Weights of a small mixture-of-experts language model, trained from scratch on English Wikipedia.
Size: 8 layers, width 128, vocabulary 8192, 11M parameters.
Experts: 40 experts in each of 8 layers, 64 GeGLU neurons an expert, a sigmoid router, a shared expert of 128 neurons.
Below are experts of layer 3 (counted from 0) of a mixture-of-experts language model. Rows are named router (the router's row for the expert), gate (a neuron's input weights, with its number), up (a neuron's input weights, with its number), down (a neuron's output weights, with its number) and show model dimensions 0-127. Each number is 500 + 50 x the weight over its row's rms, rounded and kept within 0 to 999. Numbers have three digits each.
After each expert's rows: "gets" lists some tokens that make up at least twice as much of what it gets as of all text; "raises" lists some tokens whose logits its average output raises strongly, later layers aside. This comes from a sample of Wikipedia text that the model never trained on. Tokens count by the router's weight.

# expert 5
router:441435550492494606459486523591444489507474482458450526580621533477490520489496503561368507516508545486543587429412454518570525505605465444545558483477609484524460522547451492527504513519552483501512406515564497585376568526570464412550521487481487511467573571403574465514580551519483518521428511548578504497476470483422511497526521440552529510537423516455493553493411489469482455441536
gate0:482553493404566507408447492495479522476410483548531448495477460449491521401475544480448546408453512533469490478432563473521528421527482484493522583510510470416468468524524508499520455547615508574561508600523465602453470506583411468602517481560473617470486442503555493488516523580487474467519433536438501541541427471456447424546483514488473520400426570454574484474482529452406597519554
up0:425510539549599481515541552523542505516568455564551535422421544424517558580535501526523427644571446529477508539521563499509478416417387468454517514465470529520502478448398601447498534535491486502526466511471585505524548541420584481498445473520430466513545501547534400514526488433466536416459483488520500422453546570456604527523478526561562530472555522513395491501527497598533449482482
down0:533582423435456559524432467491461510516462442481546488542549539543503476544490494417511504456582537596487513499515444414528412466493503489537434480516498461402469551448521457525554501454480416493422499469515523541490439535525376472519472449469546524408550568459423585540506510470500411464574520440488525568533460331509412485542460457543555512570482476502526392518453440468519486494612
gate1:434459540482495520478394610494457500581505447539488451475504469396540537495549555536443607478475614595524629429508507398524473476448408497516495473487426471517483499503417552501526498460475518556534436538469504564527460585489505400477475446598449509463603472474525447633545526497462522506464494500511503425559464560504444438505487511486521478526505464543551501475563481602498495402527
up1:522502455514455575503448564438429506567463422582480523511581466464553493501594496625493516467446561564432542477522475471538519509509480445506452477545394462490394541597486479520578468425438477544456389558478446550474385519594509471439496523509549502521509503504497525598533526498499446507427457506464512498563506569549506391461532551514466433576459441560464473535581437566530447448493
down1:496561572451532462579558568430610435449467534502456426559465568504548513482453556571565530505446437444470437484456581419521445504552486500404519488541480502502546458536474478470484485452476579553527501598433505457374459468544501548567494520464513574510461592387483439532556516467537524529464438453442497466401496527498579494556413524547500437563535453507527489521601496496526422445469
gets: "|", "In", "A", "P", "M", "S"
raises: "ings.", "lin", "avior", "born", "aff", "ror"

# expert 35
router:446371504512510412500372517487392523586582414451539547518460549487534532536577477537539482451503514412541550538423492448524498475540522584487527536541479524457500504474464473437486585568544478529558403456453502522535452437551488435537524532436471538384551551394567559596602470520472576415529505545494487532498461560465493522481460469548541528489473525543518510497429527580469558472476
gate0:386535575438501532469522557560558462498447465485518498535558482487504603440424488468441493490533511526548570517531585440492506431502359495445524528448564484518538619494465561495505462545550469535604508518536542495453561545562468459563496411522480504536493428476521417577514541487494499542433471607501555549474507538415485425514564441420464546470502601459422481439501526550465532431584
up0:462548471564429564463516494584408417503480501587583512441520481460439453541539610467473515585491482562514465484557507505527565538569551473547538521554472482483489431475588490443516463527459524599588470478568532478547518510436575452520564476427477529547531579549496568405468465513494539460467525484493575451418489444484492539427604420580465580416470558520531541489492550490385528468478
down0:576383565483546578544533469532525443566528545514463479574547422437513440427477538491475464492545517521570523500483541572440513559526620478474544448470479552484457432438501485521463468463526513550482516522510491494456487605568456563476505484479493630499504608441553538487478506516417548455501565538479363549605480475509546425455504525448500368551404481419526552526543491496462517522473
gate1:478524494472421570487495539642623512511452532539563476442564521529551540441427576557413543406536484494478530525501479484485510506564469490491522515468544523501472591465533478424459483561564445489536509437414490421532538477445490450523534511457553565551528517475501442602567450494498560466455536520517510554558504465463484501411498428477517603521535506451477523470368492549483598366417
up1:497486517515492412498491517526454444509476488579442444447480488501579494496499473444566524532573482473554496481407525487504473407468505530526436524579480450552496506414407532495559490406474632499513479559486545493427454505583465497504436481540486599604446460475561476514457561485495514535585345547569474466479405552498515473449499476488483451460425511437473595528549369427451468465525
down1:522547430418543517463552489507498614408548439408554499436493523444424456473560428534543526573517539471480514580473493537354450508525492448540473557456497540503477496548555505607473436468516541474438536508607474574482514475477534499480548470486527465415498550435584521423487540516566558484468490402475482487539433442549535514564382512502486481429527456423518539523473433537489511631495
gets: "ed", "ated", " known", " such", "ted", "able"
raises: ";", " between", " by", " with", " in", "day"

# expert 21
router:448492501471497575399503509578447460582516553470495528519524526499558557490512534442450486511480450475549521526511547484507569507450500530503513522509445604467449483518545534513527556495527543479522444460568519485517622479465551448529493453459463662434449472410533408515460554450503577584458520572651458516434514460427469503446497455615571629508453542422487467495485565559489468510491
gate0:480440500542537425413452533433400536475564525450566429487648408490481537559415496558500449573504545588587533551486546417511488547476434520538419469392509591530488539527481493548479526479524491447511479460446614576527543571558423494464559471469528543512573528434543426520541452489520540539549499559531520504512452448502417571437516461477513480514462475519522527516530429542528485401526
up0:512368476504496535467512535359404490464501508474600454588493622524409524515432496482572454554513475497607579534609501470571619557494547560555501481422486511454515541498469543449491544437485433494509515452536512543556491483480477544505574462571605470495468480444464504512532566417460510505531514502511553436565499439501432489487490511590545464456550427478521420473502475521506557447559
down0:525487549492382453474497525465493525426483572456522513443540393442555457454541463450583459580482474461490447448457519523488423554569464491553433478513398476368472413484510531539506520502542507521480500525468573510600540450529466567449529498501479496442497489395564452434555456401465495445483468489548470432453483515578349452505539467472506588572485566416510495478503459475561558473541
gate1:440500497417455516457521543461502497470479472509451541462562461452578525425558545527447528399584576512521573523388454459514490467588446551474500494527506504556542565411522476488477475598597468555613423478470495471441505522561512472546541480517439547507497581481492583500552446606515556471513490559548497475541410546453522581544561418423510505471537570488463510499450420570494617479461
up1:584557478533498495414570508521577455474510576534401505449521466579562414467549424554419546417527505517467493531494477511548520574561564580544425513589432524496482561481561461499520551484521537410436487453440442468481545471542591540529528520520493601549420484544437606422514475549513598569547464536524457511501535407578479540483417563516560570527531454499484477516488443545510488537469
down1:494424519451423413529459553552502395547486490556477472481530588556510499460550455467466529470492516530366518471523530550483469465477464527518542407522484429547459525487465513531505505454452469546532591546521453436636559492579503464505557545399510445596522532563493509527506541523412421512433540495523471483459399432504472504496504464412395464602523543444493461548372544450535510454487
gets: " H", "h", "B", " K", "S", "T"
raises: "ocrat", " minister", "a)", "s)", "==History=="

# expert 24
router:436521507396527570517381562508517463521432486497516496431514569419476538504557566525435463538515545481519503479501483462520467349580425412556574554509562486462542567475453550489526422553543484544550536445579532484451550571578428483555493477557450567498442523497525424499489473462502524424447533597498552537436546514475472500425569450517447596440505583471477522455451512541468532468416
gate0:391562537506563534467547533526487503509436433479568512483548493358511570468466471474513497557567488555557501533429594453591474498465422516501595508467446557489554508488463528488448490578506461557618524485496587445404565535531532437528400442507485463438518452461571408559562513530552591495519466530579522507529509551448495456488514429444522525466516594525559557454441511521556507462570
up0:556605452483555572582456443497536502542493556556512486466552523481476486579541519471470445585485502575543440477465509566601414535492557471577566492548476532469546541533493528554509393527579515419430588481560460457471517501562535551437437505520493436448391424575589417496535445527571536451578481494543465545553552493584465491459492526499555483521555479467557481471479460417599455530490
down0:486493395593576531573550468489465509438524432526463569589452462547534460464414473447500562516451569489527390535500429551575561512497435487544476526463486504538529503508528525543440542439573549502547480550538574487449508388472605491443608476473439509485399543502492498525546548486495603484606493480577590532461553542492484473463488480486558485479570488523500481542393531490518393511434
gate1:420540561524477543437479618595490533452482440498459472555576558473543547534435497497511560508557480529532524448461645437436560572569421529492522569442432493469510494458493413484493523517503457508569450480479625532475511495487517447536504538544482514476519443487533465595609570528466504388403491595578552474459502496433527517493541436526484551564513543470501511461474474551490605450553
up1:515505530475437520540415568495502475458528502463396411469570572530465431537453532560509508578497486498567452485499526591386502547561496530584499491490446385449510583484562431492564422520551478514446445502477480521478529590503511569471482577484573450484452424573542475490525517457479471409497466550524501525430540427575536604482495548584459514561505452397552509559477398511522570458523
down1:483462503415383447513530523503498537572611527410495445554516505511482449530468509474438549557502504361478406466453489489516481500517610424509486614517346572445413458491466475502516584462434437540527518484464523563467481501417375491460525480534447496543524448518436567470550535448515585447482557487511564469468547424505425514484418486463484538514538478512500525513566450488484472544527
gets: " to", " |", " ", " -", " after", " was"
raises: " than", " ==", "o.", "==", "rom", ")."

# expert 16
router:436551474483523495497546537599530576517459469480411498540556515474527570466475470499493504458529509487467548576381480390484598494585441540578576546485508445540491459519532432453459468483510379589574477431400507483505498506578468451543555465480433490492471531374502427477522535455473505416421582576510489510455472588477554550495535453487431535531398520448480481527476486501533581458553
gate0:466499557456400566505481503457459416537467510510498425497583487417494496518469513532486557515543536523591416430600523474564459462474461450552614436461440440436510438371483530519449433529565515526515508390428517552515476612458511475501548448550568458452575495489526559506614429487552511444523391475556495463500580522470484495564537477457432536504470519561528554517500498465471484429557
up0:402484603529563475461480518525433501441570488496563459545488593524543557489501425538546548475477535505466562493399456412501505520513497520492415598485588574530492467579464471493523572486516532472544493577532521514554499501531461491550475486446552545539525490485473404536392514471467569518462505564552547538470395536455421505398531520615541510413546610490495483472468582511607504581506
down0:485474525543590508399553501493502417421562506445538430437423473477470476453570444450479394581536507551518512499621477515510473550448549433593582575469471493503486455547517543542460514482556416471399505423499593504567442542474508488500528444568587422482581537511467595565444487525482574563494459497412520585467522485486505440561483457471469510469466468461545516446481522504567422534461
gate1:468537535469525596500593386517480473462458549542450585552509479582407544498480399561441498546527592529445480556451491484534496480564450492521576521493480449529414461510509583502502588472519418407499539405498508566540582524474591492575554446508455600487515449482496529528518430490510589537561459579428526587528555568475512529473496466465532454463508508526525553505544570494454530386474
up1:540383594530510509550490525377505517536509455558506538440460474506491505586523520618458381515530544552445511477559597508478524456504456535507502510512461535550500414502561523450484458528472576407499531487532442544488404467529453505455501537511532417383591515504405457492503498449450485423462474509378531560499424535565482433449584483518457398516604472553528466529499500462478525471505
down1:520404534478397581410488503495503458465565406505503431495519539489400513537459491524539539520590533530589502432430518530510445502592479505572461498564541438448548544448479469528487476516490576525519468480550514433554426497534579466577517556414482451525529508504494485556588540521484544447464462523426529402562460450546516525414627484395533549563490519440516495502471431504539404526589
gets: " of", " from", " to", " for", " and", " her"
raises: "y", ".", "i", "y.", "s", "less"

# expert 38
router:455472571462427504355430526538434466594520524550570514496513474346516525498469537515455543493596590436489509499423462510544401551518496462520581514529519505498517416454550459495509494618615515456554474504543496544395537534538534489467544526508496495567539468388569482532547586509476541485444443510528529500542456473521463570484501457536418466456560573449460569509486466583494475484466
gate0:488493561459419600495497502516489465583537494426492480557543594523472506396635481586445473538491518600563517553399504591553492409492512489467553486469581577382540542496449549454513433593623455564524521458487528499515559593453457506543525458550489507516503564502500533439552442459495472505562407441519556514462535458492512476557518446537526527429539475489525524493452482484552536425486
up0:516469449528538363481543544475522495487519503588511620502414458542616493470385540450589519541543444470462488524634533437439512536479499519445346511563404518558510468463522443512465561413422553472478468491443462534578479423483566523534490542465509515474532421515511536557484468533486553480475586483523491469498449493509523498521465534372510517544502472512475549458553562557451522560483
down0:510461452534511477439475538536540488597513486527393360456601530503464563467530486440538560442473495527517484506491519456460452499420484497572521563472466515473481466464552446499461495538581458475465450535481472566517483535430487587505453484466459536384452462482530568511487603501482528634513469573543474435408485448471475594508476501602412513505490519432565462616561557539407555527507
gate1:510510566418473507452583627506483569454473536539480415592470480500505515469422425539449517501506493501512453489646500525561481453517512569511305504524473448584464483519503518510528515472472542405463426498523468495446540498495474522584540539451517535473479463429599500538466598488485549523500458433544570504525372552525408474525557501426498484502473523429452454502534486554508456563452
up1:496542506419523448477489626337467552574405481521517491539487543481591503512519508490465540493503462532478457489624455461518521456510526611477427531456441432488441489428495464464460473540505514399489368577499537477528553450476461485553415505456506462461559524492601500507507482390487505523497532401569556451471474586505414477493585482491527504517519474516400472549512482518464510585482
down1:512512505548508515446422425501565546471445500448402504546398411549441499522406515509509482447419478507484556457499546549422428536557480512435540487418511592547492492488504490493551553463444545526469549477438469454547567438513514465480546463519493442482481456489438524442540455511482448547397455552521511538494457515580528463556505462487434502563545511562381454460366467633405591474529
gets: " the", " a", " The", "The", "|", " that"
raises: " her.", "ment.", "itor"

# expert 15
router:437424521429505581384402529502479530533466475443548534482547449468490559498501545420505405538499548528525431593473530478596541528481480558447493464449446440476494537501477516511498542500516607469538440470583438541441539516556549475557478386415492483446521571345461525487524536486476527548536578496467502534535575531422546489471480456568519516446501520483532513473387553469399587468506
gate0:511519416347549500468553478565530447474475453456457446588593450480544479492413522510575497506586552508503482474456485495429524501501475497534531475609544523534451448530444586461492454454514504522499519635518528481536441523442477455582471476475472603552544554448521556545494537534472486494433587539561465551457496513514413524563539425505481444531469491495375551481544611453469409567502
up0:549443429440516530431597437536439447491531514488565493525545496568485450430466482544524482533506566540471450514481483488464531527428474538458523499566482541486438358481545517508510504442414555411461459593544497451607527507486523512545382401508499591528579528472534622502475514545512486533524561404541436499444483462489427559561465491538506480534519435508414511479520633522539483590491
down0:465486534498609522467543460493465484499529565524424541426450505473536537512453544516532584462459602370517607492485482519440537507505554373479594436620485495546545550533504543476502501497482551463493511418395555569509559542476594514377532455486525446466416599476433549498516499553475415525510458559531509452492559435526421546547446501453455494486598518519445475510489497533494520528464
gate1:465582514490475573535502573488558497481416524504497542485494402527542499507458567448416504447495478445454461429384503462443403522523452431516568445590539496508483613534491519482484549627534507465484498439531555438461580475549526495446581534450474450480544490506450489498504560586494502465498459482592480380361403533490479526544504477557429464458481515465518515428487515559595445450508
up1:489418405525502432477497407487461483491590446523486485506459559481496508493601483532494529512498471506579549579639465526508582458500514586468455521442493535487493433438530495518532479409481401573504504606447466510511434544462425474597470505550437558575506454507601480519484393477470554528525504537453500572629567517465501530407522490390487527469502499544410491520489432507446525486526
down1:509479399496473469488493469492501392452491514551536520497550505503443494518519521521393549521540497459365556539456497457470545584502482438524510525436442444486496508542481375493466522511529558476546525473465528477565608481470575502461536482462486583498395482508481445529582514488484450513633426491447449499464531435577372581526417493506578560540579504467514511450451469453455532497369
gets: "al", "r", "ar", " ", "in", "c"
raises: "hes", "here", "her", "he"

# expert 18
router:447522425409450597500520551511579537535493488527460544472535554380589549531543552538480535403530501507472546503460505475497543471586462413425513541482425506475549628418466435513549532590570456545567508534538528424466471465586508482557547511553468496484466466467495461521571491561471486500484566544500669465575451545481399470532486422459516445509541521507479530496531465525580534456496
gate0:436527560537483412429495431476437553507438536546472544556438512474488504456495553499439578529480513431522556485481586527503600541481443493432464475456541567506495484484446543440555557558483423528588482477583572477539559543468504484622545509487514552398504594543494538480513554524467592455548483579533519576452574573459527507464621475511457545402506570516391554467500514472497490420516
up0:572550478491462505507576416442561540509479627522439519473440455553490400506561559562506521484419436458438539409477484544532489552478574435454404458544496513487539591525518490473556528552484432485426540461583506482528512489507532570498488595561627532448427508562494519394472516526480454484557484494437505515485580540562457482505498596524530465518549437585452468559558476440597459478477
down0:541530485434461426517504477556478489481528405528402597603476523464559477490457537531521514490512526414459495483448498472484433551473526538485500492451413540417497610544527502533580470631505490536503449562509585426477600429475576555475531580516561529450485478605587495440478448496468525566550445594405526486439529462506560440547536522451487541496496510508410520408521513588528513480476
gate1:463463526543544500397511535531513539429479522471447573511561442529461500460542459575562590512486451515510446534472496428537497480532493468461505427514513560554426545513524403485459507598496541527561409480411496444442484446585550413417527547426501487521511688489454458573555534525484445453549500501455471486465530459451605506571430504462519573526554478518547470506466523592561532424446
up1:445512545509489448512462489540471493527541449565506429528518452471467543476518519436463504377569595499549545383464544447503445495455412573477463586488557583496534454444529597521528474456499509507508524499507535578434496589438442452604473439563512503525536506474448427407448501504515563539433428555545471462497489488443457495402500485480470519449441601470410536437542555484520418554607
down1:414534479446587470530504516428523573587468536521468528436502522475482478473474491527606548512427570536437536583523406439478446481491564462505499449603438527408575517439555533505500492550518492556449445521545461531511501452563413536549496432523468445459473623453498435546512491520462627531539520518604514499446513498565458507385533426401495455526474518520513473446499469474371488495501
gets: " was", " is", " a", " as", " were", " are"
raises: "eries", "ties", "ition", "ration", "ted", " them."

# expert 10
router:473435506424497556506504586560498488443521424480495477467537518523530627562398430530461530529554470508563507486459622412491519476501429555536458493352508548567516471418440461433493490485537525501537406549554597505529516630487480469564533496497422544473497492419562526540581510435475487481512496503582606505523430442492495552467528458517514539470521513486440589482494537452397515467508
gate0:447457509485472496505428494500469547534513440479487515606429471410443582473499505551441530442621587501519513480490550513513467438424485498495514541527533515603484528436405490516518592492520418455577573499463427580507502539535477450492490436476437554497575507454581486588600462540493531418459476523517547473531351559470387563504515485493494490387556503405532494500523460507569505474503
up0:534398324469450517540524466547462525507569467397486450467445531501487434525517481520416496481429553436499540519450534525455490564508554571573498488493472513582455568488508508498571472545465578439450399513408401590475551522549571497491557489457465491532472432544578492441530512495483507499489514500477505573632533425524460548447483476493545511516488478523417427447517436500585484572576
down0:478442562466489535465501524518528513515622510452385488495420519435501499525445606474518462509482514528540419482378471475463554519548548537527526500598476479462507484497531429559533468616470448460489411561552388446484471491493508528471582436517550426428553487502560485426506435611554558484458478513525449543418484421525465580471574491472445427570423554574478494484487472540458516475430
gate1:404581571491518520423427550543513478555492474558555553533543481466522572436543469492495560528527491455560532487454523420466471454463391546415592539463629484496538530420380474427489449516555403538593538514552559541496578571493473428529530405517518521497542499450524476528603528538491508472473529555562535476492454543419436500459526463534482518468466558508560485452472479583492555408528
up1:434469462562417542455444520515439498440464524467490557491472492449445502542419498448451513495546552552425461533549441536540554429532463487543438552561456495482414440456507553535464544554450569527567446430450455433507450442462555428474582490435428429540548563555445552513490442539498566450426453437533481542507513499440531431551545434424487550446424568512459576459436554564514434548603
down1:476461448544473544527487476475461487412562448585611459534542504497545461575546480602401512449517449450580506488540492540464444545530550470501496562487518480484433444444437495490575523532477492562530534445554491545557488573481475571609541486505451503460496595488532556499544526443477465468508610429563364462536543484509397490416516477555424584493560489420402446438519494484442540482503
gets: ",", ")", "s,", "e,", " and", "),"
raises: " your", " our", "room", " those", "ming"

# expert 22
router:466555533416484489498465613594444472571473533535477558558537428426515495435504470421450475481570550621567440582386477453477494504581448493523581483505537540523473524526483566498474509557532522530517466536440497513576457540469441405541485493529482493394452458418542497523565524562466549419421460595498488486547490587487502533582622454459485510458472568537471532546533522532468558545505
gate0:497478543446515518431488534530530435487588454513444478502569487476532493479496437511584551440526549475427477535385505457462532576674480429428450515521536545555543479477573395535440556479485548489508455452484489556407475469451522480505547492510537601515445517528416506505517568500493479495556561606588526589570468562464521496558467486479519505572529544593488491541408607471438530500462
up0:557488481458553498456536546524510456520541451464476493568503442511506453426450428475596456521519499536456426521472507523479585545580519510393417498500462625539544524521579501532431531485495615474481427463474521468436475428442545516459516551537568553470396523527424517453512575581519452447485471580506404504567501590505525469627504507544525486564521509576458457544393551503478496587454
down0:528394537541406497515496485602465490521488466524548548510540646543510486485497504501573463553530517512501488555436540483485559488402416404524491452520479500440510569512534488405445470445537489468565498524504454519549499430549485542525419423434537346467447548526624572478486547419488431540480448444497490444459561522504590519469491565527418523522494558475527591481504518445479473594498
gate1:457499529576445472499504464593473555483496498466358442512489482515570491475549454430373556351477594518426464492437501446457457569479484455499462517553543466476500460488521501564443535577454377479536535524539476473506525499567492438547499457485514513526462503460387508494536510610537532543547459530491497546502431497425546523423537536484562503509355573497510553501503467452443577509574
up1:511489436445547527501500472440520405498543474454522522512551528447495521523488529599594445594531391441572500504584565640600540421538507516481559538386507524557504510440453402449448478381590603554485473460450529514445550531423507438433502455493425525471529488513509476509548479433470572502476516466489488525505542495492500470625480439484481554489554466496535469583475532517518455488460
down1:519519460573573539447594466480449489575467486624455423636512474485477473494487486557481543458536579483488522592522536558502524493572595443496622450437456526523512490509521456487506407484475404559535492489490516501511507540435525516502588508562498442431475596485515639517577512545530512474511546470441505517521504403465544464509462473538392509503496505527475493512466617578479420553564
gets: " |", ":", " –", " The", " -", "s:"
raises: "ated", "ates", "ates,", "ays"

# expert 1
router:445423544534482466445501467508541512487450372520577554480452517432556515474439486526515564524541607522502557511493486433442545438473455493498490470485497463585374474481476496455488497563464444543570405403458506521448575485545422413525468412449423492482590579374530393572518536487507485513526494501588580483501478528474475472513502494450480608480518523441505560466485541538516459435585
gate0:433354476531449583459480494409504524498509475497553486494460490455534547539470535513474496436448493357521510467525532484474553499508502494561460517479581443522480347515382462531470454454513460561470505524469438454433512563498549500542536441484437480502513503531499404522466528465496610478539527499512486479588374498436583476440581484593458586481419505514394434499444562528497465506506
up0:495468523548486504499485560491493520465488476493537456490392505543502469391448603513541485553444534580472573513349546447428580490562572584478418458499440479462513516453536557459526373523418465579521426525458435465502443454496469544572457528560478489541434463494468523462445568461454533481530581490490486437574493455484454454472564526452546587534535542445447451457527404506517540589540
down0:480559520469406480358477409601470527458534574561437532466504493469451501475539538488494603514458516540461450491591467539557410569494531535576521615511610432540500530522539485536513399597538479506530494443505521589528459458471423539519561449463471470518496530595502510503504522473497545583570464543484541551558559436471492547466524492514529531507561553499591598542548403532447502517500
gate1:460488464509473440578463545479509536587527378473503518450457472458480477503507465411411613433417462415563509520544518412452481430500502516590506503467494535466436515549496513555532550442534530582482548536456525497540572560457490491542474457461532467545508542482479491448382472528510508448508474462505391425578430474457433524507480527549465518529379567488522367411526576477589461475517
up1:511473594545538529474530497540524480542484561545566542516533474559582464477502576589480495613509579535492519449491495554562594587475492497451499406492498541593545503491401571455493493523472388493513462488505509495473443391489489533489498512507513518448432491516568597515572586401419456487450558507474456481551563550571581512453548463557516437465572434556422464484502484510382508494423
down1:515496511543472552478572463464543521505521459482511598517477408462558558486507504480580635539458474422539442406481511504507421524437462522519443405618617565472417495499488516487512428497450547503562491472503474489395507489492521471461530562510475478584471466551390520450530480464514550429424422500495568450448427515520522480514443517408490405520511497477430581541432533582527436546554
gets: " |", " in", " 0", " ", " 199", " 26"
raises: "while", "===", "s===", "te", "ten", "ms"

# expert 28
router:487493466434551547471489477505495524553530447598527491470504525462474567507499564438474504584549502539571513553559689481599423494494437449505521555456466465480497531488451525486524463429563562487563554422526502480482476518585511503547457419398503457426566456522557390628544454511485571506455561498556562497549501460552557427526538465424536537459519521499461537397507531545542455482556
gate0:455451492568429513519412540473432472523501452344443551485510508479590513543527425607497499425467534468510515488528509604430455431434479535422472565533532458525479424486455447485521551487501473581494479469449532429504586604514464492549531501504556544538519526437410513459507561547547546475420492552539525523465375562406437434559564497506474534470402510494527522531524515569489520467584
up0:580385420554519507474508415446470553470459485445526473444545475515552420551513379596546450498513459463456484494539567602482461483499512475525551526514463468432459492546492520481527510414516508464412548571485490558511552523622481555546462555485553458493520564510511485424478507545580474522427512434496459517551387510529538395550537563583574488511400439509538429510519454486553508578579
down0:438444554484504513587534393466471475557532500490560456451570441527483524566475475434525518541500532478475497493365559488500525596525470513475545482569454465613569491474461535433502534498453466409527538406470460553346503522513497522477482536466384416565528444472552420446500536435467441492482595507558412455469424579473534480527519476475542550487576483463523515458447482486606463497534
gate1:498433478488481515544508568480616408426510523386448457564501568554497482552500464563448511481548580497457546442495518552504566488524509461575454475546517465459510568455573428534450578594532547479463454578475498517583567534420506493493544503528516552573455491460448572460494385554513539443573448477490460548429525410425444622439474496481526488593517487526527469507477437536468528427566
up1:514611543507532499504419521580441531592444520552505519541545404391492524489574481428521552486413430489558440432385495472475481556497447454448593461504515538593592408528454515522508522495452447589566568497541497483395478506533496503524516538517514522513450532617513521568472617504475500467475477480500508444443549547506492411581471478519464516403467572465525496501499519476548453551431
down1:528442454406507501624450436533547460465461468578475522442475454594510538555417534487478554476460421497556496488513555469544407623443474473458549429499484451507531542578497505514473551523456500511545525527510445495442530482559443544457476527342455463473591503573478432523530469544579478464518507541491434500475525538444563489500509560451552440486570448488468535421361466542601487532476
gets: " |", "|", ";", " their", " Clade:", " Binomial"
raises: "ton", " (DST):", "icle"

# expert 6
router:456471490458537511464514570530504440461550511469599543466449502463516490419547411472529496599493517503576569495521517398414548415524483490419521471503517566548569417431374526540475523479545382605531498525499580515419492497501527493546550398494406471496552530456561527515494403531499460477492514508512514510608505579439496531465519479531522571441432498563441574444519486450440562431482
gate0:415604506505537595500473565532461551496487496542504525509528544483529578518446582456351520432550481545484549446517438447588466451557418474491534513515500450506455512495452486573493445633580480520580502476478557434508553507503510455577517508423418566446464450464539495498556467580482535538482502551563563502522503585431451485533585373439479544449525566467427490458489527487518541493584
up0:473513433465508432450472535671525399524562511514453400516583438463491516414461514539498522494567577462519482539513597508457513562506480570470520484512501480474505497509561524453514488468501529532510496439524472577526523521605482480545574435554492566451435514493379484549449545431455582429445542559427567479437458448466538475400550484582389535567565531507500469503449487541512518420517
down0:498464532473528405494486550518470421569530537494656512445456464512554460547567418435458503472498518438504448519478563516457500483571531529530546500509529602522446484585496452516463530425384522487481433472474399471541545514442527453472471453462441427601493588530410466556545430432532426483501575389515445456402570541497535569520450477456512511521561514485434542515519463517481568534450
gate1:392556494465518492443407507582494438498408543472506571506471530479449545422420539507426580432498513538490503540463493393515536498548476446445577405536521508473565530500551545506537485609506420481577482450504536540481533514501490498541552437477412527515493541478442510525480568438510546472524513556533510470455589515456413488477548465499475651468604572494435485444413567581502542429482
up1:552388441545527559479460436549491508440533517473491486464451519504481443507496462475520533542426422530469503477414461432465577582530554477428542437573496486482530488489550520490510461564439461588489485495526495463531472453492522536484419493556418476553412598469524548423441665500560440537478507495434486450469577498579453580500414534567489568585558451524435483504498492533465618514570
down1:470506451513409421487529499432517499510537590492474474447504508503431477481502459500577540414545592478508484504449539518504559477472473472585500361491512414580421496505503567491449412559568472473455507570490494570476426549436507507560493518522477443498494456497521489400410502578546498463492403469569567458504516607531450475583639516445418479466434520504571491535466544495514387473502
gets: "ing", "ate", "ure", "s", "se", "ation"
raises: "ake", " Inc.", "any", "ark"

# expert 0
router:457460508492483466488495516527470534549486430420411487604572478502591632461474513447513525484449443410577548526479552409495532484447488424471535518485446576515498489585475456570450499591469502539537432534450583553451556497558500509540539438560455550474549423424528429550501571476491550556524528593435477395481497458497496554513589481479449539428515525402494495467509524541434436423546
gate0:424560549461505558460429522533537490514533509530533530497518527423448655415498489535493498473516513532548498532422577469476434450581362525524563503433494430488477511441483519534437503525587474538595488494488532467530541505449482458534578475491456569464506534443544471621560473533471540478471492532554541518469513507429514488536581411347489560443514586557441516428474451551546553420510
up0:565423431457529453567432415460545492566514461566428463546503569527417457439521451521541410471457503404592448499525515538464438533584539512491550508431446508468454466448525462546432558481500538458466513568505459520483440427482510555439577546494485526475437493514513483548603452544537512547547444548494501442468533531580499441537438492449578456598553432560460423590569465438567516448442
down0:474602560436451419529471560438573472502516506472391518575534553466599552451548529479468529489534528555429548459519440546517541455428579462465378534472482469541586452489468479502532496556563473464504519587578593514501459445405494538482389541529520552530533522558511544435540510519534427499431502482444542603502416532443520422509620467523505468554516519533541505535572520479452467516445
gate1:476594485558494567561527534640468506489393510495447577464516462542558485496598478517482566549553507502473558505453514436509553486485483417492483520539624492555456519477514520448464493491457359493510459456510448478523494484432508377570588498522489539429516447547454477558586516509474517532368461593485517461416533546451520440531524487510497532449413543533541486382472583522504488520521
up1:448393560462532502426497479441470438597561491559587487495577574424462569417462539492446474538493545488458516529530536532546395484641451555534590510515452464534596503550455472528445551502525562502533514483485468472469471536547509526442462456497475466425527516451595501548482500514519440457551560429542471531556485505498442518458564463555487539585607517492425448542402410435533489506429
down1:521440528600374537469521534528470492416485556443441397513451459542579455545423451477505576525491552493564402515431559434486445572482465486533433550475498435489544476495534565495448573541474515428473471521449473554480466468554468498572510550475616443461541470462519572524550425400463545499520463492483505444496438480504399510493443491514509628490565530564450567494480458543531449599531
gets: " and", " the", " of", " or", " which", " but"
raises: "ato", "ements", "ct", "writ"